From a checkpoint of a small mixture-of-experts model trained on Wikipedia.
Size: 10 layers, width 256, vocabulary 8192, 58.3M parameters.
Experts: 128 experts in each of 10 layers, 48 clamped SwiGLU neurons an expert, 4 picks a token, a sigmoid router.
Training: a variant of Muon for the experts, 8047 steps.
Below are experts of layer 6 (counted from 0) of a mixture-of-experts language model. Rows are named router (the router's row for the expert), gate (a neuron's input weights, with its number), up (a neuron's input weights, with its number) and show model dimensions 0-127. Each number is 128 + 24 x the weight over its row's rms, rounded and kept within 0 to 255.
Before each expert's rows: a language model's description of what the expert responds to; "gets" lists some tokens that make up at least twice as much of what it gets as of all text. This comes from a sample of Wikipedia text that the model never trained on. Tokens count by the router's weight.

# expert 37
What it handles: Names of championships, cups, awards and countries ending a cell in sports results, such as Championship, Cup, Olympics, Switzerland, score pieces.
gets: "\"", ")", " Award", " Cup", "'", "ia"
router [123 143 127 134 137 144  95  90 156 127 106 172 121  79 164 148  71 130 113 145 105 123 150 116  97 132 145 123 114  91 118 143 121 133 125 165 107 110 110 147 123 151 165 148 121 125 121 110 115 139  98 125 112 155 161  93 119 178 145 102 148 124  99 166  90 120 123 114 140 163 153  92 120 130 114 133 104 144 127 123 130 118 179 125 173 135  96 164 116 167 132 192 168 173 154 106 109 132 125 132  87 161 139 150 151 117 108 106 134 133 179 156  97 170 147 182 112 139 173 160 118 155 131 147  85 135  83 101]
gate0 [136 116 159 153  69 134 131 121 136 115 152 142 136  86 151 121 121 128 132 133 157 124 128 126 151 150 129 138 128 113 118 134  98 105 155 133 122 102 141 111 133 113 122 139 135 145 152 154 113 129 128 153 112 175 133 111 134 159 149 140 153 111 118 130  97 162 143  99 196 181  81 150 146 178 136 147 161 141 116  77 120 128 143 122 146 159 115 144 133 137  89 113 145 128 112  94 133 165 120 118  80  93 108 138 114 132  61 156 123 104 135 101 118 126 176 149 131 137 126 100 138 168 179 119  91 154 114 120]
up0 [141 134 146 133  84 144 127 128 129 125 109 158 131 112 157 140 117 138 124 127 123 132 129 115 159 127 143 147 109 100 100 144 117 103 147 127 124 116 121 133 164 123 124 153 121 123 151 162 138 104 144 150 144 158 150  99 129 166 145 146 166 114 116 159 114 157 140 115 167 170  98 133 129 163 126 124 159 130 157  79 125 123 144 145 142 143 107 151 117 139  75 107 170 132 137 103 139 150 149 110 101  83 132 142  81 125  70 180 127 100 134  92 100 107 169 142 151 139 126 113 183 159 154 142  73 154 117  96]

# expert 46
What it handles: Digit pieces inside long numbers such as postal codes, coordinates, addresses, ISBNs, dollar amounts and table figures, like 213 Queen's Road.
gets: "5", "1", "2", "9", "7", "3"
router [125 139 110 131 105 128 138 104 164 106 123 131 109 117 121 156 136 148  98 143 138 140 125 124 131 126  64 169 131  77 126 167 113 139 137 156 109 118  73 125 126 137 130 120 136 127 101  80 134  89 156  93 138 137 141 153 137 164 118 134 155 123  89 144  80 128 109 134 177 120 135 101 137 204 161 117 112 108 144  92 168 134 162 118 198 138 155 180 130 160 126 118 141 120 128 113 138 106 100 148 124 156 122 148 138 140 148 111 144  96 159 137 103 143 126 164 114 146 137 118 137 123  97 131 136 118  98  93]
gate0 [ 97 125  94 124 128  71 113 150 137 136 121 159 123 119 160  95 136  97 156 134 125 107 133 116 168 111 117 124 110 100 151 157 147 130 158 116 161  89  87  84 163 117 127 147 111 169 136 139 119  80  96 128 130 115 146 138 126 133 115 128 119 129 129 140  94 149 120 140 154 108 108 109 140 180 158 101 136 125 111 143 145 173 164 101 125 159 144 124  86 145  98 153 145 178 173 127  92 114 118 126 148 167 105 126 151 189 121 145 166  95 120 136 117 153 145 131  85 166 132 128 107 107 111  91 103 121 140 108]
up0 [ 84 110 106 124 168  97 123 124 129 127 118 120 125  95 169  91 137 115  72  86 159 108 144  93 154  95 113 167 113 119 141 156 109  95 121 100 135  95 124 105 174 132 114 167 127 158 121 107 123 134 110 104 134 112 177 144 118 145 121 144 149 109 129 148 118 148 135 150 169 102 103 104 132 161 125  61 104 133 175 136 122 156 139 121 145 171 135 127  96 140  92 169 141 140 132  88 125  92 138 118 111 163 145 149 141 139 127 132 146  90 153  73 128 126 144 142 120 145 114 145 103  75 115 125 101 105 101 110]

# expert 31
What it handles: Rank numbers, small integers and bracketed decimals in table rows of sports rosters, results and elections, plus football positions MF, DF, GK.
gets: " ", ")", " 0", " 2", " 1", " —"
router [144 174 137  88 140 138  86 116 109 137 117 106 106 103 131 153  69 167 105 143 129 109  89 120 105  90  93 131 111 119 127 147 120 156 181 169 108 111 101 158 111 168 145 117  87 146 138  94 173 142 120 148 100 177 136 162 188 184 129  85 138 137 101 110 104 138  97  94 119 123 148  95 126 132 119 120 110 141 109 112 146 132 159 104 163 134 144 186 124 172 136 127  85 146 124 104 110 128 136 112 101 154 151 103 135 113 162  88 127 126 108 129 124 138 127 133  99 139 132 124  92 139 105 151 112 150 127 135]
gate1 [147 142 175 108 121 126 117  74 103 130 105  76  67 129 143 133  83 159 150 109 120 126 136 180 123 128 142 101 111 126 108 134 150 109 151 138 153 143 148 114 140 175 129 136 142 176  70 100 173 108 123  85 155 140 146 131 152 138  93 100 119 103 129 161 125 113 142 125 110 107 127  96 129 137 122 118 123 139 121  97 102 139 147 122 125 134 146 148 156 132 165  97 136 158 184 139  86 140 114 140 106 143 135  75 169 168 113 111 112 122 121 152 101 133 113 132 163 104 157 134 129 119 116 126 124 139 120 154]
up1 [101 137 100  99 151 119 145 129 154  93 116 104 108  89 158 147 137 116 188 126 116  94 101 126 100 115 128 144 129 110 159 123 144 142 129 165 116  89 117 175 118 106 119 116 123 120 126 142 124  74 160 133 109 177 170 157 126 109  70 120 150  85 146 117 113 108 127 150 126 156 148 151 117 164  94 107 127  94 170 182 142 118 154 129  87 157 131  95 112 130 125 109 142 138 147 164 122 132 111 151  98 125 104 104 162 130 162 152 141 121 130 134 125  94 168  75 131 113 150 138 109 132  80 162  84  69 158 159]